Weights of a small mixture-of-experts language model, trained from scratch on English Wikipedia.
Experts: 48 experts in each of 14 layers, 96 SwiGLU neurons an expert, a softmax router, a shared expert of 128 neurons.
Training: a variant of SOAP for the experts, 5444 steps.
Below are experts of layer 2 (counted from 0) of a mixture-of-experts language model. Rows are named router (the router's row for the expert), gate (a neuron's input weights, with its number), up (a neuron's input weights, with its number) and show model dimensions 0-127. Each number is 50 + 10 x the weight over its row's rms, rounded and kept within 0 to 99.
Before each expert's rows: "mostly gets" lists some tokens that are sent to it at least half of the time. This comes from a sample of Wikipedia text that the model never trained on.

# expert 13
mostly gets: "-", "–", "|", " -", "See", " *"
router:36 41 64 48 51 57 45 61 62 54 45 58 54 41 44 49 54 47 63 64 23 51 52 45 44 41 36 62 49 49 69 52 44 62 43 44 75 67 65 68 52 41 61 44 49 52 46 41 46 31 54 23 51 44 46 35 51 36 66 53 50 77 58 57 63 61 41 48 49 61 62 65 59 54 38 71 51 48 55 67 56 48 32 47 34 51 57 51 55 45 52 57 53 46 50 43 38 54 40 60 43 45 47 39 44 65 54 48 55 31 45 52 39 35 53 37 40 60 40 64 51 49 51 51 44 57 48 47
gate0:33 64 53 72 44 73 38 59 56 42 47 49 50 46 34 52 63 54 60 47 41 50 28 76 59 54 43 53 64 48 47 59 51 49 47 67 48 38 36 38 59 47 48 58 56 48 64 47 44 44 52 31 37 62 41 65 43 63 48 60 54 35 41 55 53 52 43 37 39 54 60 47 44 55 30 61 45 56 36 60 43 34 52 47 37 47 67 41 39 65 47 50 57 43 58 46 34 40 72 53 40 52 51 46 42 58 42 43 43 55 45 40 59 45 50 46 42 62 59 66 57 44 68 46 50 52 42 31
up0:22 51 32 41 61 51 47 56 62 60 37 46 40 33 36 56 67 39 47 44 50 30 44 55 35 48 52 44 60 57 43 52 34 36 43 61 58 44 42 34 54 33 38 52 49 61 54 42 56 47 60 34 36 55 53 69 46 51 51 53 61 46 54 55 45 42 53 32 45 58 59 36 48 36 18 50 36 63 49 72 44 53 47 49 49 43 54 47 30 42 50 58 47 42 62 55 70 56 52 34 50 41 41 47 51 31 66 45 56 55 49 44 47 50 33 43 40 60 65 55 54 50 48 47 47 49 46 58
gate1:46 51 52 52 52 54 62 62 39 69 55 52 28 48 63 54 39 49 56 69 63 38 45 49 61 36 58 44 48 63 58 47 49 49 40 49 51 60 42 40 49 47 57 49 52 49 39 50 43 53 40 57 50 35 67 53 55 55 36 75 55 28 38 65 65 51 53 57 59 28 49 62 62 46 52 46 60 47 63 47 46 68 49 38 48 55 55 43 40 30 51 55 45 57 60 63 30 51 54 64 56 52 51 53 65 58 42 43 51 58 43 45 65 67 43 43 39 43 47 63 39 49 39 51 34 74 74 53
up1:40 54 42 47 48 54 53 62 44 77 53 54 29 40 62 45 29 40 55 66 66 32 38 49 52 34 59 45 45 69 54 51 40 44 42 54 52 64 46 42 43 46 59 51 47 48 39 42 47 55 34 58 57 31 59 58 53 47 40 65 52 34 41 58 65 39 62 53 52 37 51 50 58 42 51 53 56 46 63 48 39 65 54 38 50 64 62 41 38 26 52 46 45 53 64 49 35 54 50 58 49 54 45 50 67 55 39 39 48 60 46 54 66 67 54 47 43 55 49 67 40 45 45 45 31 66 73 49
gate2:40 55 60 44 75 31 60 51 46 51 38 42 54 47 55 31 28 47 42 43 70 38 37 48 52 71 52 58 38 58 46 56 51 60 50 57 67 46 65 60 52 54 64 56 32 64 58 54 38 33 51 59 50 64 55 50 50 41 50 48 65 55 60 42 47 54 44 48 30 35 37 40 56 43 48 54 57 33 57 53 47 49 46 37 39 45 36 60 38 53 44 38 60 48 61 48 40 69 57 48 45 30 59 59 40 46 50 52 59 42 49 58 41 52 45 70 67 68 42 44 44 64 57 53 38 52 41 60
up2:46 41 25 48 34 57 49 52 38 44 60 53 41 61 38 73 63 39 59 39 42 43 48 47 61 33 45 50 57 45 58 29 60 51 31 52 59 59 45 56 36 55 48 55 62 33 37 35 58 62 33 37 49 41 53 35 51 56 59 59 50 57 51 50 39 66 57 56 55 66 59 42 41 47 50 57 33 59 47 48 45 46 61 63 61 49 63 45 67 61 49 62 37 58 47 71 63 36 57 49 73 62 47 29 60 46 45 36 47 59 42 51 46 43 48 46 39 48 44 39 58 60 59 58 48 53 53 48
gate3:63 53 56 39 39 55 49 37 41 55 56 51 41 30 48 41 43 53 67 62 61 36 59 54 56 57 50 38 68 59 54 49 57 39 45 46 45 37 36 39 35 29 44 54 60 43 48 50 48 52 54 51 49 41 44 30 34 49 59 60 44 52 62 38 37 65 48 53 61 42 28 46 32 62 47 56 43 37 54 59 64 34 44 58 47 52 53 75 50 66 51 53 41 61 60 42 35 43 60 52 48 45 44 48 24 58 51 47 41 60 46 34 48 59 69 49 28 61 46 49 46 52 66 47 51 65 46 54
up3:32 64 65 35 44 57 61 41 55 46 57 46 46 36 36 51 53 55 62 52 50 37 62 44 51 59 59 48 60 49 61 48 61 31 41 60 46 49 37 66 41 27 36 47 50 53 53 44 53 53 31 46 49 54 39 38 37 43 53 53 55 28 57 37 44 54 60 69 58 59 45 53 43 64 46 47 25 49 46 37 42 47 40 74 47 40 40 59 43 53 42 47 32 52 54 55 35 48 63 59 41 60 57 56 25 68 43 49 45 52 49 37 49 49 64 53 43 58 54 53 51 48 55 35 62 54 46 70

# expert 0
mostly gets: " by", " with", " as", " for", " on", " from"
router:52 49 65 46 33 59 63 56 48 44 64 53 45 36 48 42 44 54 55 51 47 59 58 63 62 51 26 67 57 47 54 41 50 44 45 49 60 49 55 67 43 40 54 47 56 70 35 48 40 44 60 42 74 42 36 48 53 51 49 57 48 64 58 59 64 63 49 44 40 42 61 47 54 71 34 54 59 37 50 58 51 67 52 38 58 44 37 51 43 30 63 45 60 25 52 24 41 52 57 67 49 36 52 41 47 44 62 40 53 44 41 55 60 39 46 49 47 59 35 54 59 62 61 43 31 58 53 47
gate0:62 39 61 50 50 49 66 56 49 59 61 64 47 57 61 38 58 64 49 67 51 59 45 33 39 43 51 34 57 45 66 66 70 60 51 34 70 60 50 62 46 50 44 50 57 55 43 54 53 64 42 35 48 50 41 57 53 57 60 58 41 52 45 67 37 38 62 44 63 50 39 48 51 69 74 51 49 66 52 46 48 58 40 49 38 53 51 57 41 52 58 56 66 32 50 50 54 50 51 40 45 44 52 50 36 31 42 63 50 47 45 60 42 57 51 62 28 37 50 35 38 51 36 38 44 70 62 61
up0:37 62 41 51 53 46 33 43 49 39 38 36 50 43 40 57 41 44 53 39 45 40 55 63 64 52 51 69 51 47 43 35 41 51 41 60 29 44 54 41 55 39 57 51 49 40 50 54 56 42 61 71 58 46 58 38 50 42 35 48 55 56 60 31 51 51 40 48 38 47 63 40 39 42 27 50 50 37 45 45 53 40 70 56 66 55 45 42 56 45 42 42 41 63 60 57 48 40 53 61 65 54 49 49 63 70 56 39 53 49 55 36 55 37 43 44 72 58 43 65 76 46 61 53 52 37 42 29
gate1:49 48 52 47 62 64 43 56 51 47 52 41 40 52 44 35 44 56 53 51 55 41 50 21 48 47 50 45 48 56 61 54 48 65 44 55 36 40 49 45 38 62 37 28 47 53 19 51 61 36 46 48 44 57 50 51 54 54 37 48 51 61 67 56 49 67 45 46 55 44 42 65 53 50 47 39 62 55 54 36 56 63 60 29 68 51 54 65 65 38 39 72 36 58 65 56 58 57 38 45 57 53 35 53 41 38 63 60 43 59 42 46 58 52 54 62 50 50 75 51 51 43 73 52 52 60 47 64
up1:43 38 43 52 42 50 47 48 42 56 56 33 46 43 41 41 48 74 51 58 39 53 39 35 42 41 39 51 74 51 59 59 54 33 31 58 59 53 34 41 59 55 55 52 39 65 37 58 41 59 44 71 41 39 55 67 38 42 40 37 31 54 49 56 60 41 56 37 53 39 59 48 40 48 56 33 59 46 32 56 59 35 41 35 42 51 48 51 44 39 63 63 44 60 31 51 40 45 42 48 52 52 51 50 42 27 31 69 38 40 58 57 37 53 48 46 46 41 42 52 51 53 55 43 44 35 47 59
gate2:50 61 61 51 70 53 77 68 43 46 59 71 59 35 64 35 79 55 53 52 41 44 51 43 34 55 41 54 45 48 46 56 66 41 31 36 55 57 43 59 37 55 50 48 50 41 35 33 46 52 42 48 49 63 51 52 67 61 50 52 38 59 35 60 48 47 49 47 59 63 64 67 49 47 70 49 45 76 49 51 53 62 44 42 39 50 54 51 61 63 47 57 46 62 59 42 52 38 42 59 52 40 48 53 45 41 34 44 50 42 48 60 27 53 45 48 48 42 46 36 47 49 55 62 47 47 63 40
up2:59 47 42 44 58 50 67 53 50 45 59 59 42 45 60 42 64 47 49 43 48 35 57 55 35 36 55 33 45 48 37 55 67 38 39 33 44 54 58 54 54 45 59 52 48 61 43 35 54 39 42 47 40 55 51 46 59 60 48 59 47 70 34 45 43 67 60 60 60 59 61 61 42 61 48 27 51 86 39 53 39 56 37 36 55 54 55 60 48 50 32 77 44 57 68 49 54 40 34 46 39 32 64 49 44 45 40 46 51 52 48 53 40 63 54 44 46 52 47 63 39 38 55 57 55 53 46 41
gate3:64 42 44 44 45 39 45 49 49 54 62 47 37 74 54 59 40 50 49 43 40 51 45 39 43 35 59 56 46 32 35 54 43 52 69 55 45 44 53 51 83 50 50 32 59 56 45 66 54 53 54 46 39 52 45 47 61 59 62 53 41 48 39 26 40 61 45 60 56 45 56 58 49 45 51 48 53 66 51 44 46 41 36 42 45 59 47 47 42 38 25 59 58 58 45 67 69 49 27 31 49 32 55 61 51 44 42 58 72 51 60 51 52 54 60 55 45 52 56 62 56 43 50 55 52 66 38 35
up3:31 48 72 44 59 54 40 47 50 56 50 58 56 47 39 29 55 39 46 58 50 65 42 65 49 60 32 44 50 40 67 51 57 47 46 47 46 48 47 49 52 49 64 56 31 46 51 59 44 52 68 46 56 47 49 53 49 37 45 50 50 47 57 68 62 42 53 36 66 50 46 32 55 50 60 59 28 49 41 37 37 49 66 54 70 38 61 45 64 47 62 52 42 46 41 39 38 61 61 39 66 58 64 28 50 44 59 56 57 45 53 52 45 50 52 44 50 65 40 37 51 64 36 41 41 45 76 66

# expert 14
mostly gets: " of", " to", " in", " for", " from", " into"
router:44 50 60 53 49 51 50 71 60 32 50 48 48 40 45 46 39 49 49 56 30 65 45 57 50 61 39 59 60 48 61 30 44 48 54 31 73 49 51 52 35 51 52 57 66 67 50 47 40 42 62 45 72 55 49 55 52 33 66 51 48 54 45 52 57 63 47 33 41 40 62 53 74 75 46 69 55 44 50 55 47 58 40 46 40 40 42 50 55 35 63 31 46 32 53 27 40 53 63 62 44 48 47 52 52 53 42 57 64 43 40 43 39 47 59 51 42 49 37 53 62 60 60 50 40 56 42 44
gate0:56 52 51 55 44 37 40 62 40 69 40 50 61 31 46 50 49 49 50 52 56 52 43 55 44 66 55 54 29 42 51 40 48 64 30 42 48 48 42 52 37 40 32 43 37 40 55 44 62 61 46 48 56 40 50 41 54 31 47 45 31 54 46 53 36 48 43 50 33 72 52 48 69 66 48 69 52 46 50 53 52 40 63 60 46 38 35 39 46 57 65 43 59 33 67 36 28 48 73 48 44 60 40 38 54 50 45 43 53 54 42 48 43 38 69 60 61 59 42 54 58 51 56 41 47 50 51 35
up0:33 30 37 47 49 53 62 55 43 39 55 55 33 51 56 51 52 58 38 60 51 58 54 52 60 57 33 50 54 60 42 50 56 55 70 45 45 39 54 47 68 67 47 52 45 78 50 72 58 52 54 35 73 45 45 37 42 66 45 46 53 64 51 43 55 43 38 41 51 38 44 64 36 47 61 40 35 39 56 56 58 58 61 54 50 57 54 48 53 37 57 56 52 56 53 45 34 53 48 53 51 45 42 74 43 37 56 62 50 57 54 50 47 28 46 41 28 31 54 52 67 39 35 43 40 44 43 43
gate1:51 34 56 51 58 47 52 35 64 45 54 59 40 64 32 63 52 45 41 52 52 57 52 43 55 58 57 43 60 42 55 46 48 49 46 46 41 52 73 56 39 33 59 36 40 56 73 59 58 33 43 60 28 56 58 56 54 38 48 38 43 41 44 36 53 70 59 45 45 46 52 50 60 59 42 43 56 46 54 68 37 53 45 51 52 40 59 47 38 28 63 31 51 61 51 35 39 38 49 46 43 56 34 53 53 51 51 73 62 59 48 61 47 67 60 47 29 47 53 73 65 44 56 46 53 58 41 59
up1:50 43 61 43 39 52 54 47 59 50 42 35 57 51 52 47 46 47 59 54 53 47 48 63 30 58 35 48 47 63 64 59 47 44 57 46 46 55 48 45 58 35 46 63 33 45 61 50 52 55 60 38 29 35 59 59 54 33 57 53 52 61 36 54 67 40 33 60 55 36 59 55 59 53 64 40 52 55 27 45 33 62 65 55 30 45 50 53 60 50 63 58 42 64 66 47 59 54 58 57 74 54 58 38 66 59 36 49 64 36 51 56 63 45 61 38 50 57 61 50 46 49 31 42 41 52 53 29
gate2:50 52 54 52 37 68 45 45 70 66 38 27 38 70 47 56 54 42 54 23 40 37 44 57 36 59 37 44 60 37 58 43 48 55 51 50 47 60 39 60 58 40 29 52 23 43 59 45 30 55 61 53 46 58 58 47 37 47 42 48 50 49 46 38 58 42 45 64 36 69 62 54 53 55 47 45 31 52 53 59 51 35 56 49 45 53 49 51 57 48 47 57 48 41 55 46 63 47 41 45 45 55 60 40 62 38 70 47 40 68 43 41 46 56 34 55 52 49 45 61 65 47 68 61 53 34 49 46
up2:53 48 52 50 59 33 54 59 27 30 63 74 56 26 49 49 46 54 41 80 60 67 52 40 64 46 62 55 40 64 43 50 53 53 40 48 48 54 65 45 43 55 66 44 74 59 39 51 65 46 43 41 59 44 33 50 60 51 50 45 52 50 46 58 44 59 68 36 56 28 39 45 50 51 57 56 61 58 47 43 55 69 47 45 51 45 43 53 41 56 51 48 53 54 45 49 44 56 70 53 51 50 37 64 37 60 39 52 53 34 58 59 50 47 69 51 47 56 51 40 40 54 34 38 40 65 54 59
gate3:55 38 47 70 55 47 36 63 59 38 48 42 55 47 47 48 38 55 34 41 63 61 28 49 55 59 36 50 27 58 45 50 49 44 54 45 32 69 47 56 39 48 63 36 43 35 34 49 49 40 43 50 64 47 34 40 55 60 46 44 54 68 54 42 72 59 49 44 45 54 53 56 49 47 63 54 54 63 40 40 52 46 39 48 64 61 69 70 35 54 49 63 46 61 62 56 40 32 65 53 49 49 50 34 44 39 59 35 62 61 61 47 45 65 49 40 45 40 60 58 50 39 51 45 67 52 50 43
up3:64 65 63 41 41 65 44 39 42 67 43 46 67 58 66 67 60 58 65 62 46 31 59 42 58 59 51 66 51 63 38 49 69 56 70 54 67 42 45 62 57 39 63 64 55 63 54 39 41 67 54 45 66 54 51 55 50 36 54 43 40 50 58 65 64 50 59 39 57 37 50 56 47 57 41 65 46 26 47 56 43 68 53 58 39 61 46 39 44 51 53 67 57 55 54 30 40 56 52 61 52 46 47 42 58 55 56 60 57 54 43 43 36 48 53 52 41 56 42 59 50 39 51 56 34 51 54 44

# expert 23
mostly gets: " Love", "See", "idge", "icles", "imes", "kins"
router:44 33 65 37 43 50 57 68 62 48 49 71 44 51 39 50 51 59 50 48 43 51 58 67 64 49 43 73 68 37 58 44 41 45 45 47 64 78 56 43 42 48 62 52 65 62 46 41 60 53 62 45 53 52 43 57 32 38 57 37 36 53 47 61 48 57 27 40 41 52 42 53 58 47 36 71 41 43 44 49 33 49 42 39 53 44 57 64 49 43 55 35 43 37 41 45 44 56 44 77 56 40 47 47 56 53 51 37 55 38 33 39 55 51 52 51 48 56 59 59 58 50 64 49 37 57 55 60
gate0:53 46 65 40 43 49 72 58 60 65 62 42 51 46 47 45 49 52 58 68 51 69 57 37 39 28 50 53 52 37 59 41 61 36 50 54 57 45 61 76 42 53 67 43 50 49 62 56 65 63 44 52 65 50 46 56 44 65 42 70 41 43 49 60 48 49 42 37 42 48 61 39 63 49 61 36 31 39 51 50 51 47 57 60 48 40 57 47 43 37 56 56 66 43 40 52 61 50 44 49 57 37 45 47 59 35 29 52 36 54 44 40 72 68 46 53 57 57 55 34 61 44 60 57 49 47 52 67
up0:46 44 67 33 52 45 65 52 58 64 61 48 56 50 44 47 44 57 64 63 39 69 54 49 38 39 59 41 55 39 65 38 61 44 46 59 53 41 71 69 40 51 62 42 52 45 62 60 58 56 44 49 64 49 44 52 49 58 38 71 41 52 42 59 41 61 48 43 52 50 65 43 62 45 48 28 38 40 52 52 49 48 62 59 46 45 63 50 39 36 51 54 66 42 40 48 57 49 36 50 56 32 46 39 61 32 33 55 35 57 48 41 68 72 47 54 57 57 52 29 63 47 55 60 57 37 54 65
gate1:55 42 50 51 41 46 40 74 49 49 42 55 51 54 48 49 54 55 59 58 55 51 33 53 55 39 23 56 59 37 54 39 60 47 31 48 56 53 42 40 35 61 56 42 38 55 43 48 55 42 27 48 42 52 47 55 53 29 58 76 43 35 67 54 50 40 57 25 62 53 37 59 52 46 35 56 40 53 47 53 47 58 55 49 39 53 64 78 41 52 41 64 48 45 61 40 46 28 48 60 44 47 48 44 38 35 41 53 36 51 45 54 49 63 66 42 50 36 63 43 41 43 54 48 49 42 59 65
up1:57 48 57 46 57 49 64 27 45 46 53 49 47 41 45 61 50 45 55 46 46 57 77 50 44 59 69 42 36 58 56 51 44 38 61 62 46 35 51 68 56 41 41 62 55 49 56 43 55 65 69 53 59 45 49 44 49 65 54 21 74 57 50 40 45 51 48 60 47 51 50 38 46 52 60 34 64 35 46 57 54 48 47 42 57 42 43 38 62 51 54 37 50 59 29 62 46 75 43 30 37 41 44 56 64 66 55 46 58 66 38 45 57 50 43 60 45 57 48 59 62 56 52 39 54 45 51 34
gate2:46 52 47 47 63 37 61 66 54 42 41 41 68 56 46 41 53 48 45 49 44 39 38 35 37 62 44 57 40 41 37 37 40 48 36 69 57 67 44 56 52 66 52 47 48 38 55 37 69 51 48 58 46 43 54 54 59 49 34 39 59 61 41 53 57 48 43 37 54 45 41 55 61 47 56 47 45 34 39 65 41 38 60 50 42 66 51 75 34 38 47 53 37 59 43 61 45 52 25 49 43 35 52 59 54 31 41 39 44 70 41 61 61 48 55 39 61 45 43 44 30 42 55 33 45 54 51 45
up2:31 45 59 43 64 43 49 63 42 42 52 29 56 49 58 47 58 37 47 48 44 39 33 48 44 72 39 61 43 38 47 46 44 36 46 62 65 68 47 45 46 62 40 41 48 38 51 48 52 50 40 55 46 39 56 56 64 52 48 49 50 62 43 52 57 44 54 28 69 57 57 55 62 58 46 53 52 39 31 77 49 37 72 61 48 59 60 66 39 45 49 47 28 56 41 41 47 47 37 54 35 38 60 53 50 44 41 34 48 74 49 63 58 60 48 45 50 54 51 31 36 42 57 49 51 44 53 48
gate3:45 47 37 45 55 71 48 39 29 47 41 47 29 41 37 37 44 53 27 63 43 47 47 52 57 31 47 63 51 42 54 62 42 37 49 47 48 52 47 29 42 52 37 43 36 48 52 46 61 42 38 41 47 41 47 44 45 36 60 50 45 48 57 51 58 43 69 57 54 48 21 48 46 44 49 60 75 55 63 65 52 50 40 53 57 37 59 48 60 46 32 61 52 52 54 44 42 47 52 73 43 51 62 54 50 59 61 60 56 47 50 49 39 57 67 42 49 42 49 48 37 57 64 64 28 39 56 64
up3:62 41 49 48 45 50 55 61 63 58 53 45 63 61 59 50 56 39 61 57 44 40 62 47 47 70 51 58 44 42 51 33 50 56 34 45 48 25 52 61 48 47 68 48 62 58 39 50 49 69 61 64 47 64 59 46 46 70 51 59 62 43 49 55 51 62 43 47 57 62 67 55 44 47 46 45 38 43 53 40 35 51 55 57 58 69 40 36 42 35 70 42 53 68 31 62 49 61 34 48 47 67 55 57 57 47 35 40 54 54 47 61 54 44 43 40 45 41 45 59 63 39 40 36 49 45 30 30

# expert 22
mostly gets: "\n\n", "\n", " |\n", ".\n\n", ")\n", "==\n"
router:39 40 52 47 50 60 48 54 58 58 71 57 57 45 52 59 52 51 45 53 33 49 54 57 52 59 41 55 49 46 58 53 43 44 41 52 62 55 54 69 57 37 64 39 50 53 48 42 49 47 53 57 54 46 42 36 34 52 67 36 45 69 50 51 52 79 53 51 37 49 52 68 71 52 46 58 40 25 44 52 49 51 52 54 53 33 53 52 46 24 65 53 45 39 33 45 39 72 51 50 51 36 42 42 61 66 47 55 64 47 56 48 39 33 47 50 59 46 36 77 49 57 49 48 32 46 38 64
gate0:46 51 47 30 40 65 56 38 57 50 41 73 59 63 52 54 40 36 68 57 57 38 43 59 56 38 71 49 58 41 42 48 46 38 72 38 45 48 63 40 48 43 61 58 51 68 60 50 54 52 49 53 60 41 42 61 49 61 41 58 48 46 23 67 52 45 63 48 56 50 58 41 50 43 55 52 57 57 43 60 39 51 57 56 54 59 57 34 54 60 76 35 54 65 47 60 39 69 48 60 47 42 43 57 59 55 55 31 46 28 35 61 52 40 62 49 53 56 48 59 49 50 67 58 44 41 55 45
up0:40 44 50 58 51 32 51 51 41 49 48 17 40 38 47 46 69 55 45 44 50 53 52 36 43 75 43 50 23 57 66 55 55 57 39 61 51 57 39 54 36 54 30 49 56 44 39 50 48 49 48 54 41 62 54 47 56 41 51 55 51 52 69 34 51 52 41 69 59 55 35 60 57 60 55 37 67 55 51 50 48 37 36 49 60 29 46 69 47 40 50 55 45 32 52 52 62 44 66 62 51 43 57 48 46 51 45 60 61 55 64 39 58 60 32 49 38 48 55 35 48 52 33 44 47 64 44 51
gate1:33 44 53 65 32 45 48 44 42 31 44 63 48 46 61 50 38 44 49 63 49 31 51 46 49 48 51 50 48 67 61 33 34 59 57 49 45 58 56 46 55 43 41 50 58 41 37 51 30 49 45 50 39 56 48 50 49 30 50 35 48 54 44 64 43 52 54 42 52 46 50 23 51 50 65 29 47 50 60 50 38 48 52 49 40 39 53 56 55 55 45 50 35 55 52 39 40 48 52 58 49 64 34 63 60 52 68 59 51 46 37 50 45 61 51 21 75 59 35 42 44 42 64 38 26 51 36 53
up1:48 51 41 40 33 65 51 51 53 60 37 64 40 37 51 43 48 46 46 81 41 14 42 55 50 47 45 43 52 51 36 60 45 47 50 46 53 42 53 36 45 59 51 48 43 45 33 50 50 51 51 42 46 65 49 57 45 51 45 40 43 41 45 59 60 36 31 39 56 54 63 44 43 49 59 30 48 54 49 62 46 55 68 40 63 54 63 61 56 44 40 51 66 59 46 47 58 59 51 42 55 68 38 49 43 44 52 57 47 54 42 53 36 46 67 42 55 53 58 37 52 48 67 50 29 61 26 27
gate2:37 42 38 53 56 48 45 43 32 45 44 42 61 53 48 59 62 37 36 53 51 51 53 31 44 66 52 51 42 47 37 58 42 48 60 21 48 62 38 61 72 38 57 58 54 57 56 47 37 57 64 32 49 48 57 61 45 48 58 45 64 81 55 51 34 43 60 54 40 50 61 60 65 56 64 55 50 40 49 56 43 54 59 59 65 52 45 52 57 33 45 36 59 54 53 46 25 58 49 50 46 59 46 49 57 45 51 36 65 40 43 61 60 41 49 52 44 46 46 59 47 73 61 54 42 37 65 51
up2:45 45 56 57 49 55 65 45 43 59 40 69 46 38 48 49 52 47 39 57 49 49 49 35 50 57 67 30 41 59 42 45 62 55 60 38 51 42 58 56 59 42 61 49 55 44 49 32 53 43 60 50 45 47 59 55 37 55 40 34 52 40 61 48 33 50 48 22 54 38 46 38 50 52 45 33 63 66 52 53 39 55 56 51 72 45 51 52 58 43 44 38 50 63 42 30 23 52 45 35 61 66 47 58 56 30 56 47 65 54 51 56 57 50 47 53 53 47 64 44 51 56 64 65 35 30 67 34
gate3:62 70 57 43 21 49 37 52 58 54 31 60 63 58 49 33 37 56 56 44 44 47 47 39 64 44 59 47 50 50 49 38 54 42 65 60 51 59 43 51 53 36 45 60 42 40 47 38 37 51 52 57 58 63 59 34 70 67 54 51 57 56 53 48 55 55 43 50 37 55 35 35 57 41 57 74 55 52 42 48 49 44 41 37 49 67 47 62 43 38 49 62 42 58 56 63 33 61 46 44 52 50 40 62 52 53 45 39 66 38 39 43 60 66 63 50 59 51 43 53 53 30 30 45 66 61 52 54
up3:38 38 47 61 76 54 60 50 43 33 72 41 38 42 41 54 59 34 39 50 61 57 61 67 39 49 42 47 49 42 51 54 42 61 32 47 55 39 53 41 46 63 54 29 46 57 59 56 57 47 50 46 29 35 41 67 38 36 40 50 37 48 41 58 38 51 53 53 67 44 71 59 43 57 52 44 45 50 49 60 44 56 46 64 50 37 52 38 61 63 44 43 45 46 47 39 64 38 58 44 54 53 50 37 37 47 49 53 46 45 60 51 54 37 35 48 45 50 49 47 40 69 65 61 23 34 53 43

# expert 16
mostly gets: "\n\n", "==", ".\n\n", "==\n", "===", " |\n\n"
router:48 34 62 37 30 61 38 52 63 47 51 55 55 57 49 62 46 56 46 38 40 57 46 57 55 59 35 57 48 44 60 50 43 41 50 45 52 55 58 68 53 34 54 44 45 52 35 38 49 46 56 35 49 72 41 41 34 37 65 31 33 59 39 57 63 69 50 55 38 46 48 56 64 46 40 63 45 40 51 47 43 42 53 47 48 43 43 53 36 30 58 51 45 44 37 40 35 64 42 58 47 44 52 41 50 61 26 58 70 49 51 56 48 29 44 51 49 49 41 65 58 57 52 61 26 52 47 70
gate3:32 58 60 45 42 61 64 70 68 54 50 38 60 47 37 45 59 59 57 71 56 41 34 50 43 46 48 44 69 50 45 48 46 34 40 34 66 57 53 54 47 46 61 49 43 45 26 44 44 44 40 44 42 61 52 46 56 76 48 44 59 56 58 53 69 37 47 49 59 54 45 68 52 45 29 47 56 32 34 39 50 46 44 44 35 45 44 51 48 62 48 46 61 45 67 53 56 45 48 42 52 46 36 61 66 46 52 53 58 64 26 51 38 48 54 45 67 48 51 52 48 66 56 56 49 43 32 52
up3:59 49 55 69 46 38 44 28 36 41 40 67 30 47 60 60 43 30 36 40 45 47 53 45 56 45 59 48 30 38 59 50 58 55 53 73 36 45 43 50 48 36 39 48 45 45 73 52 40 60 47 50 47 49 56 55 44 35 40 52 33 32 40 48 36 68 48 42 44 53 56 46 47 55 60 56 45 54 68 68 52 53 55 50 50 64 62 53 47 37 50 46 37 51 35 50 48 61 49 54 38 53 58 43 57 62 45 50 49 27 53 52 74 49 50 43 32 44 47 56 33 32 43 43 60 57 60 52
gate4:63 63 73 56 50 43 63 59 52 36 50 57 66 52 46 55 31 55 44 62 49 56 29 53 50 58 40 58 64 35 56 46 57 53 45 50 57 41 49 54 68 38 54 47 50 62 50 50 50 43 42 53 44 48 49 50 42 41 64 57 44 69 59 32 43 48 41 45 62 64 57 58 56 47 50 47 55 38 76 41 34 35 45 42 51 32 56 56 55 43 80 60 52 52 67 41 33 47 45 27 51 62 56 44 50 65 41 53 56 44 62 48 53 48 55 64 52 41 53 52 56 57 52 61 27 34 40 49
up4:52 62 69 58 47 53 47 40 51 70 72 50 42 56 35 42 33 41 39 49 55 47 30 24 63 47 65 47 41 58 65 52 41 60 68 59 51 48 69 63 40 47 59 39 46 59 44 57 45 61 45 52 47 56 47 46 62 55 40 53 35 49 43 50 53 41 35 62 44 50 40 38 50 42 46 50 40 61 56 43 55 47 51 29 49 59 46 38 56 56 52 44 63 54 37 63 43 48 51 39 48 31 39 51 54 66 35 56 35 45 49 45 51 18 59 54 55 36 53 53 49 46 58 46 65 49 53 34
gate5:49 48 60 44 53 45 66 50 64 63 43 36 61 63 60 49 60 28 45 46 42 50 56 54 44 41 33 58 48 36 35 61 45 52 45 45 46 54 53 48 56 55 57 54 38 46 44 49 29 39 56 58 48 56 63 44 33 45 71 52 60 48 51 54 59 56 46 26 37 51 49 53 33 46 48 61 43 38 58 49 43 51 50 45 55 57 37 53 43 28 51 59 59 39 53 68 38 47 30 47 70 53 56 54 45 41 68 46 60 48 60 60 40 43 54 34 69 67 56 59 59 73 50 60 68 54 43 66
up5:44 46 55 49 63 47 51 45 70 58 70 53 49 61 47 56 54 61 41 49 42 61 61 71 44 49 43 40 48 67 47 63 49 39 49 21 47 62 46 63 64 39 31 42 58 45 62 43 40 65 65 53 63 56 45 56 45 59 51 53 46 60 54 50 44 45 40 45 55 44 49 62 41 56 48 68 62 51 44 50 37 56 48 47 37 47 58 45 53 42 61 33 46 47 65 45 42 44 41 44 54 42 42 72 63 29 48 62 51 63 34 56 39 63 40 43 68 55 51 45 64 71 63 48 65 63 53 47
gate6:42 62 66 36 32 60 61 51 56 48 44 62 42 37 48 55 45 48 47 70 44 27 57 45 49 50 56 37 51 58 48 52 57 20 42 56 64 65 46 62 47 36 34 65 51 40 62 49 50 47 46 43 48 67 49 47 47 51 59 55 32 39 45 44 50 50 55 46 39 55 62 60 59 51 40 57 64 58 53 56 57 62 49 50 40 63 56 69 51 62 64 67 55 37 30 52 31 48 37 57 33 58 42 65 62 55 55 57 51 55 39 32 56 49 53 41 45 59 43 49 38 44 51 38 37 35 48 60
up6:61 51 42 46 55 37 31 50 51 49 53 33 69 59 59 53 47 43 48 48 62 78 46 58 47 61 43 60 38 52 50 45 38 72 48 45 36 48 48 39 52 50 59 44 59 53 43 56 52 56 45 50 54 32 43 49 53 49 44 47 68 58 56 62 69 41 42 60 56 42 46 47 42 46 61 44 37 41 43 44 36 41 53 49 56 47 43 40 51 24 36 39 64 72 79 52 64 49 52 50 65 55 65 26 46 45 53 42 58 37 52 60 40 52 55 54 46 36 58 56 60 60 58 58 67 63 43 46